From a checkpoint of a small mixture-of-experts model trained on Wikipedia.
Training: a variant of SOAP for the experts, 4944 steps.
Below are experts of layer 5 (counted from 0) of a mixture-of-experts language model. Rows are named router (the router's row for the expert), up (a neuron's input weights, with its number) and show model dimensions 128-255. Each number is 500 + 40 x the weight over its row's rms, rounded and kept within 0 to 999. Numbers have three digits each.
Before each expert's rows: "gets" lists some tokens that make up at least twice as much of what it gets as of all text. This comes from a sample of Wikipedia text that the model never trained on. Tokens count by the router's weight.

# expert 13
gets: "\n", " |", " and", ",", " /", ";"
router:437473459473456534476467468417428481507493535498431457519471463522497502559541526522492496524549461525517370452533554615447515501496518491496522491508513417499494495539536520517456536462485493497495564507548562466511524516512502528486504475444416526459472525504448461538511475528530564537478443465443505512474488509502502538538443480503566503457476507443569527517449519513471464442474
up13:487542492516567481463500529457509545440455608513467491538529571476500498457445509514417521426472573502486561552404501510463526470497468495499511503473443505458455492550457535481502457507537475462546442484533486487567476534492484501531504500494511573478454475490491541464535424447493366538487573487417486487528540490470544487505573511511599460495471477570553481557507455484466506495438
up14:491497428498470520502446503512527475532498482477557554513523518501483523517470451508511546496421494514460516540494490480504581468461450506480517473502482487590480481492558506533501480489491550436477477480525559453501515397554515510501551506533524498518487525451475526534540537480457511499443488460530493511538487447492508532491459422493471493563477507463440475532541449561577526536494
up15:476514558521502468498477472455519498462562485473460521499538537521549522578529587517553509452388513517488529447557531458508527548523522553513499548463483432457469532501446565488562484494520519470563493538410460490535499443538577464491542437527450526505487558540458495507488453539541436414493451458473519497473515536462567438446494521521529513528403548520465483458506553520453490511477
up16:586539458462524507471511560553473544519545437521487488427430466463594553538480495453530473475452534508486508426565551498444515572508499448457493493566485453492485456477511496490551438475450516537471445483511475371519402503501469581446524454494553520464454463505483498516538519464478482486526490479543440578511512497516466433507426550497483534490503517493556447517487494481475551482500
up17:427555503475524546480532549519516512548511545490577548460544474512545512455404524517537462525512560442536454503470486487492488500540590504413563543438491499489534429456548521453531491471546505450511510498494461478534480517469498505480528530468447521507455513469466516508441574456472473483488491502475543443511585402535507462565491495558433547455487474540510422465473480552486500468583
up18:496560499460406497495464492505473442418498510449547496474534433474491481507406495514529555491503542542541497526503522510533528495489514486552476461455498468526456485514563532486490554548500577501493469514469516467493462501528504521489526465431437485462510540537487571492438548412428445490519532567485539479557492413479461484480512510526435479575516474564531444560434530537480547466500
up19:466563473558532523555496561433452437555473425446519495493534463516529551467400516519429504420564513448453457493472553493494429535443496467458507456504507513524516520496583522500533454493501456491464450457519434458531551579488519559508469456533498448520445464454556542534453496503506492470465563494516556476490538488538446530499468473552485525435455438433506505521621524526482463485446
up20:491525517482531516561499457472533558524463421553512487550413480510485435457446514437511485549482539483486556461505550497503568464545542496498538532498595485539570445468473521534556433516561543449467526487473519538499502430499509515520479452474502488475472528471536494522495538538459494582496556517524497550459518461468526459511491429573477483526448428448492494539525495538548536465457
up21:507539490431544552577592543501455461537431525479521534558492565542504513468547452531434525486576460443550493502521533481601534484469539480529546525530579456559552527529480508502559515413481581555517432473505565518455492494489508508532521493430500461502523409470438423537560520484506449514472453461506514473513471463479455574495531492483507506506525431476512470502481506436571520474544
up22:559523517474516530464517514508493478488558539532486543476458555455497519463481540488465596490455494517513626467509451477558475523415533450535518521437466464557456471477490507558529478492466543441490514509566406494474505442451430482539509472485457428481544461461506525496517471501474487498450441508522533533604500518442511533541462452475525496451459518483554561429497554508523585519531
up23:498579517424554404479509535447490512468452485528497493535474510457482455568503522516527542463508493586530534501479536526398495514471491545471442517500460486481518486418474537529484477507477467429486488508492537487558508527503505499558431539471433476481548476601469423490463534545454432496485556506500471497485544519489563468530483583498460506483491457577565499426478560550528515436508
up24:492484566482467519482529437522520521500540481543438471504474526473608513450526512541534539476523555457507460587444407501530584535479462465526489503468546463492502505519489508548547440533527475494525473481541486468511563476525479529519564531460511411538407533484433582426454522546439383405484457536447507480489486434471528423531493497572491568561434455515503467512556550484541536538511
up25:601527470513497434510491488510525496460512493559490509537421531524405528464553501515487479473491502537519539539542479446515535538475540486490523536469444504546516498445504501465579461493480543530474485542449479480536480430508405505538518541506470489551524506546503405551457567491507463509457508489526423502568446430487510444482443468531509505473468483447513490560479555513536505503479
up26:534536487492549573537506479498561490477462474439447461515511487517462528465546515508489535525524515572540526483533468478482488501427477514579487484465500526448542478464449530518496470529524520479521431537498466483553525529459475454466472506540512421530529479547474497476433581518520423508516502499490546512516482498510431511553534519524612499512536505489513523555461505485581491479540
up27:538486487489455531470504481495503458462448487468469524511543550497527520565558558486462416415481537503468526513494445454526469525388541505456555624564455488482589481508463574513534493563536459481488512508518466468449548517444532524538517502576465527482449480503495483488558538492385488451528487452470546501493447514440494502482574458500587547492477476502493480443502503544506462553541
up28:519572518507538509509547490499541452436473526504541486551510450487420499515484499408487532563452525398556529502578539472509506528495496456516525484465447549456469561540497561480556453540463527435509559534413471467521538514514436564511520464481530497437487549436540452478511553472497488519535499455501408508453482475447509555551486396559419483498579510493533537541469509535561535480506

# expert 8
gets: " ", " 0", " 1", " re", " P", " 2"
router:502501493558521473434489538464467476490564569489509389513518502551504486483496520570485533477546503516484494513417497548462522512487450506511453484515510430549509487492516502470479500468529466473483465518563512532506499565517537509451494517469393470491418488469557498522551530540490554447403442523466533472499431488460460622521423456599533589494492534525503502495432545506506462535446
up0:541580436501533505486578535543503465495481482464513473474481476441539463484488462512479454481511539486517503491557501448542439508476497497497465577532465536519440511522476538515499433520433519509514503482542551541481466509452521479526501493432508502466493509527517576483444538509472582499435534575508513497501533517519452522494567543498508513483515427541541530444463575535534500433532
up1:509482521424493495496455482528503490471493440432494521492517452520523506527494502500513492517551472482511502508447502482519484488486492442442465385477462428525430541477502540460507459502487478492478477536523455493415425508588535484537572420566465486514511566487507579527547475363507519552511516487544436472468541522452454522511500431519514484490476511566496480515472528476462522506571
up2:491489508522524570442462484482505493466478552512445491514479575421532423470480511506589474449498514469505548473491479474493511480522478493400506458476471488537546518437521554477499507474521437496537443489505524570463440550435502510446455448506522497492493474522445490542521482518502510538525426520465497499580495557563494599539482517561472428500524455608548531515441506479517439513482
up3:515517558583447496416486474493506437478515477510538527528458493524490561449559519435427537414464448473562525491535521456514414553491564474537537517500517456535513486508478514442450524496499500529496535454472500601582460519524562495530550443486450482500511489511480502435525540502466472519466459509513430547541538534475460526461527452521444514596458533545550483500576467476491500507432
up4:540547449518503497519402493556470481505501518477440440449510450471516517431480519490445528534529545508542480494439550526527491520442435457439571496507535554514478574421512437512406489511531449508568461490496485515539515510505555485549518461495479541515457541483514506540471475477468508491344510547487464481477447523450464474475519518512478556509525394544487494551527505532458509519514
up5:495568519579566444505476504475517470487507535470560457414452467570577553486472552472442495511549544505464482543516543488472514482543484486532536517528511506426454521529545521483470453497536464456536530544458558443504564511617452552459526494442425441496465569542482594546474497468543495518475507526479450523443525497483516568492573450468450469489541504544469546505454493596509518515505
up6:537493543510476547472520500492516497480536558505486454519476511535503449540486483480474576489481461529516472571558458472546490543513485552457581504499430471389458500451496497486448490500480437456506466484444481484481480442476565564506479483490384501540522495503450452445497566575410479408533485441463548479531507480520442507490481490474608576585509501485519568474440477478536552427453
up7:451528531523429426501497542545446574452491494482506482499535524462581452490532487540473561493507540520534537533475535483531547501461492467403474536493491486472512564514470519440470482468538484490587482455548448477528461481471530498533503524460452510555412486523548501516474514486481477422410526526462515498438553513525582495491505542483484559481542525617548540482501513518503480507513
up8:555499420486470542513556595541535480549466487465494461555510520526465481445458544498493523484465563547486555543492478488553546517531530488519543501456537528511420443526511521553466482503484493456525528448473522438500502565481447533518490482517490452502487551466525479563476483557485459487483574515524489549546519481498476529479524489506521474480540490470496503524512485508521540481450
up9:474554528437467495481598511556479495453524459466433546519518437569490535490516499534525524469492524544465543495575486540545493566493523440472467461485504442549505554440482475463549456449523448492483531485531495529558578432512519492472421535502562506531559561544478588511537442495502395513454487502389520512465464493508480481511403512461453489524561477566496508539482473508531500531454
up10:410503467475490474565501472482535560479496545495514507489536455491471522463485429446452532544526481438588469497451480502532482461458455520565442483500507535511492433510441498439508542568461506552505508530509539427475451542476461541523481518438561469490455460506536550531481510545453449415489537573470505492553459467493468549512564469531558576509434539498480479594479473472584589513492
up11:497462458531537504435496460440553496503503506516511541516460430483453488435475450520561550486487516510505496481466421555503518415566526522494498435549498461585512549543491459470435447553532492465491490485547534492495412481499416522498653562459432416568463467526548552470495453535437478524529481553433553451487490557494516381425476518560457517489484493511472486443494544504554504544530
up12:501470507510484429500520540606524545466465541450470441521465478513447557509536463559453556491515614597479456479549523437498518504515513443485428599530464540501507520440456493477509453542549481478484494529481483521514500475561524488522510515534456567523543470427444529538470543531477443454475553576550452533539506519436498511453519523472430483476467492514472473513475487462495496504417
up13:422479539461496520494560470506533496511449542425457553528488481509512516505454488499495495419463506490609490491486475467499528588512475494468435493498626560497525468461516539485424528519470447544426472437546432531442526489620457577510531489490530502504552551515513590570484563454482462501539505494579451464521513525503465487468506539465484483578453479482510516456489532545524466518459
up14:488579431541516488527560504512461560448469515589493522507492472537523458542599517513540417483487508489558509478491512531461523450404499443460553511534498471533442476526559536477481480490574456467542482541530514461470528509466564599445522480528468522469507536519501519515489528481524471474514509554544502476401438477489507525490478505479518511571568560536507469536545499466525488472545
up15:479522551503435516547467538490528503498519516524522497534498496533510481490495475530492532428443514454464538524521435430450521542553561548519471452556559441479525531474503511511478469505467587449507549542498497433504463479465475524503479512500535463557496520469487467501503552496594488397536481530451508517562465463476565473510557510459513500502513453552509529431429466517469489522466

# expert 5
gets: "'", ".", "\"", ")", "s", "\","
router:434509548537479526481489453571513472520562471460450478476458529536541525417521494511544525482536534474451507498525450422515537521505426515486537518538541458579418440470543470600472518457517520488543476489436462457492477507548516475539498535463522492498537538473523470469417474495516481458510448550552452561464447461509522471473478503439481475502491469487524478559517487600517586531469
up13:519519511462486549500526534569500485485567513496519563485511496484505479512522504473487547497462423439493478522484512510473488487590488479518453529502562475431391540481556503498539455490533487457484542534498541417469490530501481483494465566488447516543510533450479551498447497507432538545506540456502558501474485487470409436472440486469550539447480491547547532548552481552593534537543
up14:527538532514534500419564495546438487503522465490498476504500506535554567434523448508506507449475485537484465493532458508473492484513558501505609538522575476441516437500511530445536476502449491420486479475512487511514417487558562478501515419497494459494469457510485469596522433559501514483539537471484432552553503475544469476493486430427476501574557417506464536516482508545511551524501
up15:547495497496476471455516428504456512539471495545471510462468509558495546432519497542497511446524494476526499530502453582485502441416512496554490527524459407443556470459475467487500559501509508469494567531496510446548513499466588495580556490482493476471497522427520518458533469513469471526482477495429514459464530499513513539510440444517444477464419501517492499486469472536490469552528
up16:427505463506513483504502478554536518482547497411507448508462526478469527534466456476436511480547505442463482496485466507500466443484483520459474520484564485415531486461499537501429428486561523493571470566453565458463463486536507495599493450540450410544504461484514461501465407463548468596504449528451451455463516542487521459458514536458487373509463489544447449496549487541512475492521
up17:517488512621500437527523544463490533470610504561519483504472524525532556476509467489533532465475453481528559438540494488487487513488485536459492422437575482488447509529489493522510513518512545538446530489543411521528514494460482579509485540421483545522522500379502535494535528471505567530523452532465487417594492542461437508488518603455498503460476490453536510529576476542501531508457
up18:534467578510493475511553446520485521444453534529474528557505494504471467491582503483535532521539604550496497502506444445487557494471405447492512524564484464529500463539476448519470472508503512470466495431510485418485424464540450503463523470500550487440533461522506483516527459527452486461408563429499481477472456550418476469410490511483551536476468521476559487466490498548541503409565
up19:473542535559588517500525507435587482510509516507484570477437521458458531473478568445496581380489491479483555475495413490549511474444452507502566519457511481516499527505560481490587565483505462484519438487574473487563554514485499462513543515546523445498488491444460466411513486517470502521524505492491497515448444465502514481551536446519511435516452552570433512499508596454566574423441
up20:491507534465475457454426443472510445551516505423533523535453543481477456472499553517486474505478488643507514564543503519441575465472465470450468492513565545494519559475551503500485472532514509453527533457443438524490553565463518504435485606508502458474498453490480470476546627465582484553489500540516495459535501469516477529525469522431529492556450467437535498459457430490570558518527
up21:448596492451448479520491488531538473554510529496466481430505501531454520496490504510488475479488492421489489476571457534582498550424471449535516505512498428444473524449522479451540456541482502462492470537444487513509510480542542488531488465480539470466565490510461450492518515466585498491481498469541532528424472521643594450561492466527457505506513453511472485509488573509531569444527
up22:490466544526501541452501516509536508498541531536458550515497469553521557450512442480511481494487586535500461536493458479538526536521475553543520464559463505531519501547456495550494479463518572514515524551445460485496538548499512499478461515515514486478549465478506573450449496554523488575523596469437547503503494510555568458430487450459480539565453514507540522495552460524486555518525
up23:496532538481464475486475440474445503464552520508495527391597461509473527500555502499464463473464547529526493458476531486549496460498513486438535491465515501532466499541457486490520519485479509514478471526535491465532483529493425494526513524448522493511435474516450482514545526525564559500547547600400531516502499474493476473471513591602597550451459456466506487476541469542533604504492
up24:500539508531487462562502485506453479553537475489466503473497550487436504568459528417497575521494526467488572597492542551572473491546513552536516526449559459518428485480541494461510526467503464438533467520477574530487507567579427572479468455506450452486538576539387485473490539475450526466437524548563528494537450491504521433516573508476467453481506478541479487521573508544506551514518
up25:459504460551465478465532488474469495458480452521540492553535486457498517522494500544548480424517470449448552490481468550537518519494436479444466451512488493454470510488434461466577529484522547535520535501478501515461518516483542553482587528488493569506533523456487533492516440504525444406445524571534509403485523495479498502493462522453441510512461548547460451514447527521514420539464
up26:511496513462517473591560503528538500458510546584511487549564479533497520518466483554524467457476517500490511544425444448513484518443509535501465513556515496535418538572472582502494522496467534575524469500492497498527505522466455455516529453453503498503437496539513504556521520494536575481516502482530501488474514473527507572477583527490491403538485530451528484468590525498537561518442
up27:504545529516565553569482517547517520515508516537477478519478467489542482560562420537532517503478543491438531404473543540494562463486503504480529569483537479528501487543408537556521529481519609453453522511554464446466554529491542537513594533463537473515551529509551479442574490516485475537497536503482492526527466474504499500476483516507468479511489539515519437503471517540513461491523
up28:511570493594503507534542533455501430513494504593437502455557515457536568522417459627475478477436560443522495546463483510443504448507560573521487466504513564478517500533484507446453481458494518477473525514568512426468491560519489474506480460528440473403490542513468462495539510526520522535480481520539454533464463513469578519472540444497550573515572506530558494472512447472528422458529

# expert 3
gets: " a", " was", " is", " the", " an", " are"
router:516511502539603485428534513559555538506506517516565508477508554513480521495467460465547479479476508464504569581486455414500512514431439437485482529483496506544528473504486518474485461495550499499488442537494558533495530539517478487557491528578503450458468507569513504434497537531438412563480492542541461505508503457504509511498495515494458569578486487543505445500533570491441510562428
up0:530481477474455503525518468423539414462536547506542473461510523464494491575510442414481475472497429387498526487482510526505484513529523462461493504535477494524517524548552489491556487414490519450498594547511506452458538494498482490514491465513512544477506452552471475488514490461471422504531476519484447531494473509580547549510481503474479478464549476478545558593536492479451546501520
up1:476514482565521447455454468438459520469490490596510520456477558562514470453483501468489476479466536585501455471435571582498516461459530540511550522483517496466392523576508465558631519471557514565502478579587483527513480467468513476509492494473495555444456482535528512502490444474503506524540530491442553553485452482439475445448476493473527509524447501478473549481496524453489454443470
up2:525485466549481468510461458410444539519485588482510499510540486493518538536481402527532570498492547486521502515533515478511429524559444448449466489578488462480495493609583502479501563555462477549496486484493524535523523547502453478523499495481469512502450480511437481431478514519530525461531508514443540533565529524570502510434575369448480582586524466533485534551486517542512510430475
up3:481546427432456490483491463513470472464466492465471459617535541567494496564502525531489489516604540486525549525503529504497496466442544443512557472457507488480514375455556442497454442507517437471553501497495562573523493525462496501479557553424553539468456523535487529489488476550522448508527487481461454517487429579554517517455490511548533474481525462497562499485472487518476517511446
up4:518509416416481542418455460521473545520536461507543598504517519478529420549483533563510554494456520434454529491503529534543507462479513505467549492527522505510522489463510446466415508495418543604506583478526434495540509481419523500492423490521559506504494509451534520433491468579559558477524468419549466480484494550558476473417468500509517453467444496532481511481505495525493498507538
up5:491436528502476448503571560456500524480601558579555492534487455496503489491484488530519490580489483513625497572453476496525540487532472480495543485546432480472506489501436513449541477508552427460535491541498443489506514440459535561475536394468503485535522548528487541417489489484540460477507516488475481505494460522470531537484516442430563536512519485515513512526491528461532539529469
up6:537465483531478470473597477465464481589505513466542490568444555474515563530538564512450515485463549471619455476481481464549545538493424542537501521548485519547560467503471484482557480504471562461441506524548538457520578449476561486456501501511498504493517429486537530537515502376513605507442470526473455503502543421449498487487471553456540511471449461470552430511486514513495551494416
up7:432490529413439494480521409410501507453528523581489533454494538540529461472541491456517520521505445492518498481442465547483546521465548399492529498513477566504491541509511566514460464457589506486492475488558443526518406480540500545594435506479489498533417511506499462501500477436532541439465467563491509611541480555509519513536477516516491452590493504492464552480466478488516484471522
up8:488545491488506515491507486546493457541442482518498488492547463482563407517464568419503511518504498477501454428470484481468491542498542465481513500475465526464425488437416510576471480543525513570493474507462483515491524499560438506582499494414535499479431461509462460493463538510489521472493520506524533589508493492566503464440547531515525568468408579497448530534484517514470437496551
up9:462570499516503480496518519515479473524416554474475448463502525498453518512572491508483525585505484533527518505508574471465492545510482540509521462529530500543494521505534536504476533488457472538442540414491544534541521472525459497505589485498489433522487504431437526491481533370496515470455488489507539517458544544444460496534555428478512485422434493529490448481475514500481509569494
up10:453544493486488460425535493445455478565511582490523567537490470507499439561507534534535559441561471445467491454523437473550450524412505476513472512579535516506449528491507415449520471524479489535511530600505494549536508541445502500414518464477465509557499411572473497481498479506470480414464519492476492476444497483519526487511432487543487489535516412524560477431455425471553402491458
up11:507501515551462461452469512482503503515454477519473514451514557435424448436513512468464411476476511523503482484478542468469427522512525534481536498460467457531585513427475511535494451495443462538456530475487440522515499430451492520467514514485488554553462505545503533440497469523548567541509525522437500532523558567528549498570505511445508431479523528558429499491507489560446476471543
up12:516579570461543543549462433482480497502510492438519516539452486420505454494504535618508498540528604566472502544574525548455505503524530502482413533480495470491529550526533441529437544486507504466524491466513540464554500469481528465459481518468513475470493574474443488541515547489441546498546476498500516521432588432488526413452489509513502448454549472487519489512501451490548518512545
up13:520444483514489510524494466488483466550497452495519568469522516458426416482491533480612479590459563510586509531507560564522527529460513510538445472420589407523496500565473567504523495482399548484438471509520451483540556520510511500510446459489517417488440481489473461548517584480498532502513514600483535504573518500460445531516475443479548515529483575525548460503485513546551474519521
up14:507514478493497527425500491424492530596454520507472482443529510556441567635464526512501520437490491556446494496473559524548422526490547487546487520492479468520506538505572541477532527437490486540472536507439559463515531514539410495510560497470502572516486498493415531556493483562467487517510551499496503451442473468479494561523545480464494489533523491449443500552477479516506374407476
up15:563544496506483560465546481529497418544441459528496480529522353484541478504426522466517542588487421511515503567514509529484477517451551548546464527525527496502468467462491498498469417570527495536487442482564483507518489581517506507485532486457518501467457538553481566429490488437539564546518433549533540470498518543529495491460545465482510538529531501485572506496430497501495510505565

# expert 4
gets: "|", " |", "-", "\n", "3.", "|---|---|"
router:527490526511538481500483526498542500484420450493497596537530487456444484450512519459566567501505523463569552459485474500591492417533482517494507467427490587550517496493478494453530487463402505540581447499496465388491494472481447491545542544481509449509492468447524433465551479514525503518407570469531539490486500463492450450528487473474501556540546518470498507443559489553480524538473
up0:425519459499499457428537527519505533503493482548504519453538474505452425496565493583456472514459479478513562562533445534464486511482586536584508475527486488476474473506522551502463528509470455577552591438471525456505498423475574528532503516496476424566479472512487550478442527534559522546495433566549453462444525426497478532483516486426526576523441523527456569505483503498494449477473
up1:465511473511554509547489482480503464507538567396524573481445493506527445500479466462502534525524506519460495463398519483506520510517478457454466514494446505521508512496469462475478453520439448566486536497510551483568417453448504528469542492529496613530571480489492475491489564416485550463472481519456502569414477490446526533531493479499493497526510489457587565544562534458465608467525
up2:541462466532492511497471515513554491472531422516449531554452461479513485441542539484470530520479526532600412472498438507531438507522483459445523517515549474436501523467501506557530560541477585537513562485453518553510489459509504478499478616541577487550455493530442580456502500459467456553493464543554544475507459504433548483497562490542524498495517468540469545505537511481492482514503
up3:541502466504447505518502569448521397554451514497483506524499514524506437550394556522505516539509481510470491487532541494495596499520464569495472506438507568411475535557485483481474477543555539531527559566539544511542546589485490527524428420483420492585523539525503474597540449482477452517514497437538489480547483468468496435531448581487480491463515437560465514508435522504480500465486
up4:478485542438545465494447544501472542515527472544515534427526502561504450518457503569461598476514567531484475510580492548429547490464469576510535512451459529527526546590533482481502517558537458487483516540460560526553455464519521586418491535498430542477452471561458477533548506532473497465488467483541506516568482490517521466500518565520501518536488471591500480453547531505435477435484
up5:508423458453549517468497460484480556555554361500503509428522535508472576468467459474483513491525492524598479498488521530511520457566511493519617451517543489550479604486472500573513512521580450560443513511478475529528477434479441496557497564491542490528422543517527470516537521469494470486518499478485428563497391553500564493528503598500467526481523448460475526557503590528523454447450
up6:522458462457488542466529497514515432515512409462512509498460544459529566478505522471532527492488510500502437507470556536472515519551525528401564508503516521579547535448491520495429512568461485523453539513491494544496477490568538494524469462503462463522529466482583476526493497582466454493514507501445447504480508499466527455448497491489482453560490535527494506529490549551502506460389
up7:484521493569514526504542532548486537489413529550514525532520562579511498486453379502498538540477467461547519546476482528432568489469506504507518485425456536528500535490564500464446514449494558540494454499545544566499505536485451537464446478459550526497457459539566479472462479543463428511484484531494525440470515536570523523521428465448421517529503577484487419563516533487577450504414
up8:491449472464487501542566559541491469430514513503503587399465496477564528519449455505495551411539495603478461471562482580520457498527463412464529540492549508543547497436423521476532570524504516521481406493511527556453518492437467499499494530487529449528447470551473514468508453555505514470542509518591524483493476487477469479478565460502495480537521430489537503541468446527490511484402
up9:494508513539587449496532483487514513457490408466518571456511470501589522490477504518496476466454486455434546454522539460526418514505524515496502451484449518553519578467546542431506529546520471456503524551532469509469524551537468582483451489490510443559501529516521435489542503518479461447569528490426505532507476565480468439505482537504515497478503509542476464504499510549466524552508
up10:570486494557578532529555557518494490438490525525469544552517526471503550531581519479453545504502491539537506521598505497548462487509543480530523496483468560538481469459480476508525432471468503434492569541523561491472557555400581486484523402547516582472530522524510498528485497533507458503476462506440475396483491554497477478464545526480535468390438556516547498484520604479493472508459
up11:461532476467499403503481471571492449495502511505611488520549534485598555538479503573428494438493574469525569573521494504456507558473514475492559525492510521525511473552470558496451570464487493488516567485436482559495496521560506574525446506515477485459489508473445463547443487490489514601486473516492519547497516525448545458497600518506502492485455489527390535524514529491461416519499
up12:501591488523515557593437460492464426543438530494487514535421572510485535466474471441464543530499508527496518585458509533520517519455527522460415457478530531525473523484540437509512465475540485475434509501489476411473525541515457507456517491445462430540582601563520559519550458426459513497487512483497570451515456458444562526492464489491512435571520506526459540483496530509525502455500
up13:510486499487461448478505496581449452493492505561546470473535539488516531577485481471556549467452452502452408429488506512522492420477500529521531570603534473550517550448462550493528508471499500510511472445456578493428467577528524436493535480515529499547472500527612471517502503602517527481529435573458400494590480548456446427499504463485534513542503460478518504525484501434485492499561
up14:541504487540544513422530508561546551503494513507473491471488526598507515460528482510569555458530535534515552509520438530579537462465472477513507445497517512481556539517454459489512479498445522517453482439508519530498483451419457504427595473508522480451462481435476543517473481443500413499501539453487462560528480494547447445470536497451473476526505604453508546478474477495559496465523
up15:560473468460568487487468452506514495444478472479538458461484532578474557492533489509463537481466536515537546446467445448492464503491497547536456506496493530531561514477491458589535490577570466576544506499556552482483481485453455494484516461465531466499487442539530527521511513510537520448433511470563510500546516448503545492544560528477469443488469464441570549443468554453462475547457

# expert 0
gets: " for", " with", " as", " by", " at", ","
router:542503523477439473534466468472485436543517463467563495445463447489544490531508441550551448536454507529553508458495526540553433534492497461537514531451463443402522481542481517560453529538525467497590474534470531511519473508485476486501432460574526533499523454537521551486570527486530495528536446538495459494517444466467514440474556523439483479478503499543516501433542499488475517608470
up8:557526548516511503485545482512452536499577534541487484511438545484532503440488518519562424421511483619477538466431463480491465454504478528479481462545458576484481536483538534524481470481600373498505484513496547468485504571461480486539548490519542515511517514520496503532521539487470483534485471529511495479422477555510541449498594534506524492463536482476575543517504510475458527549508
up9:517454498478490510489496519477534465487514492505489514493400442490423466566538532530532475495527498527469461498496580489620513474562551496517427498494520604530508475490492566471481512511529525462489510400489480400557464474462509495548465523538462469485476525490518519489449534498473462487462499533451546469469532427411505508534542616541439484562530509509515443512521483491525532463503
up10:464439532468507532454465457551544524452452536476532501510524526503541546531535499542512466434465496488496516502498477469511473455462532527443519496434521466559495565474510517513465502459527451518467470435541488528503572491489536405471473488534522421529471510498503537507417436529428513499470515562560502476437543462594492459549557540528413476496456512526484457449496441491531500530502
up11:551552525526506524531500443496474548467498520543459532527491491496411511489540532437468510479533614401554475493518471453464485491553405507421527494501562523541515508531483494485477549501539476588548508502482460494487441554471570376526502471502443523480469455468467458504528552489507427419493532569518483382526512469534558438462524491538496549465487448554521519573496493515467563468521
up12:428557507437503499462533534513522517532520501460518526483518508465533490522522475486544450468520544647530554607513476511497596466510485461454451465413556487508619553503481453482466488481454536491483553548432499467564452431461450519498554545505479517425505531527522475580521517494488465433468510545538466534475542464527535496489468530532432426456521485471463517513567572515469519534491
up13:516477537526518527464518469529489523497391451459522501450478436519548532455498542586547501497517485529557535407458510514532538447450544513481499543485556506580449481526534541498518483557509562539502518472481478508521439510461487473539519517503504578483512509458520472455465469495464430490517506448396495573473548484579484459477484554500515484446525523510515466465499532622503521459497
up14:425476506456437521508561417540498544529535562456510545502490555464488459564483545510462513535423507412537461470489525516508493514434475508477489488477522460513463443489507466469551490507495466443465560517519440509557577421557497448589490536518503551518528536529493405519488470522448525465449431468476474487484545516458493480505540477534569426570550464536437509476489465468520528516494
up15:549567475519486517446489516524518569421560470467439514476478480503533506404461545490486450475545476487463474408486540500521469538466453532441508460575543513431481486487453485493539501509508507539480471496549507492581528467508488500455517514601523489499468508530442500534494531573533485527514501535498493504489535494429607449487463576507527488464536551588548515485538571483438569548483
up16:405470502494471430495528506504524523541464440460540427436542507433582578481462487527452552437495589460492443540471555567483508478467510477512480510458516534480533560482501456475505458543482481546522453468518497496449492525518522494523570481509443572474407539545524555509468573529540488524521563470543537555525467499436468519454475468471432514465499495461447557438477557518496519538505
up17:502460437507495476531548517546507534521528498529481506466557472531528447443458491440489523402521512506480431530506479496514521495537489487560496571540498550494574490483491497502589455535551492547496521473584481477451529429485460519459524483475503477456468536457441417441472484429553511505462544517474410530468514478436452508479496552495440477461537494524463505551555539482438522442486
up18:474564515465462543477554587512528433473440535462494532507453497521563519527462504496482445500436560480511554528557474479492491486462507496487489560556564469481508516511502534495495562455462495533471490544535501510523402530474500566505540418524492488469548538511512416544527548470415531436524460550460579590534493471550519517548617463562427542488525496530506576457532491464509536557442
up19:517499480514564509534451456513538537469522468515484460449530485521524487469503572513480457491537516476503498498525518424491443477510512501498503485566477570445513549576442470481535457565557481473508523486463521521468511551567440593447505512463491496529422453500493441540458475515505550469499501501526467508500431473489500524459488427503407518481438535484490502559560592442490449429546
up20:577569537574492483463527530498479510455451502509511557511514503621607515478484531542461418565507514531531463484578502537618522476490457447615435495524512480543464498515450492502436478458523500451554502446439531524560490593492463496539479473494523452525478538504446505548508490465476466468491479477501486520565639501479504476484513468493504615462454502479456568535502493537458523534512
up21:468558515492504449552517548531542481546589456472568541495508496543451499525481451516497454432506507426529595566493494432509470525491510475500505493482509499488459476417521464544525501520462480506508495448505508484551534410462434476526533517518523471514559481523505501518492447487452457537524535480497519578500523518582541592518497471460470453476433516466496470515587494574523490477559
up22:502504414496539502513504490541519565442486490529456433547530479527522513504475454398537542545546463514492495454432566483483524486460507392504502518523554556362527494431534506524514450545551522557507482496445425452503552564561399565467524520486642409469549496524543434517528469494508482564493508514462468469531498457545456438519502477499529517506604497582501479498499508577506489521528
up23:518484492465500503525609553511547554517577487473500569559499589508454470542464502511561484500484507539493509444545544467499591486506512502445404519531552512487456489539495560548495548526572516504544496451452428503464564450419454480558457579553499503478454512559554431449463563524521498451452534468521452441504467493546519519441487516483442555543505455479495444504501514486519496472521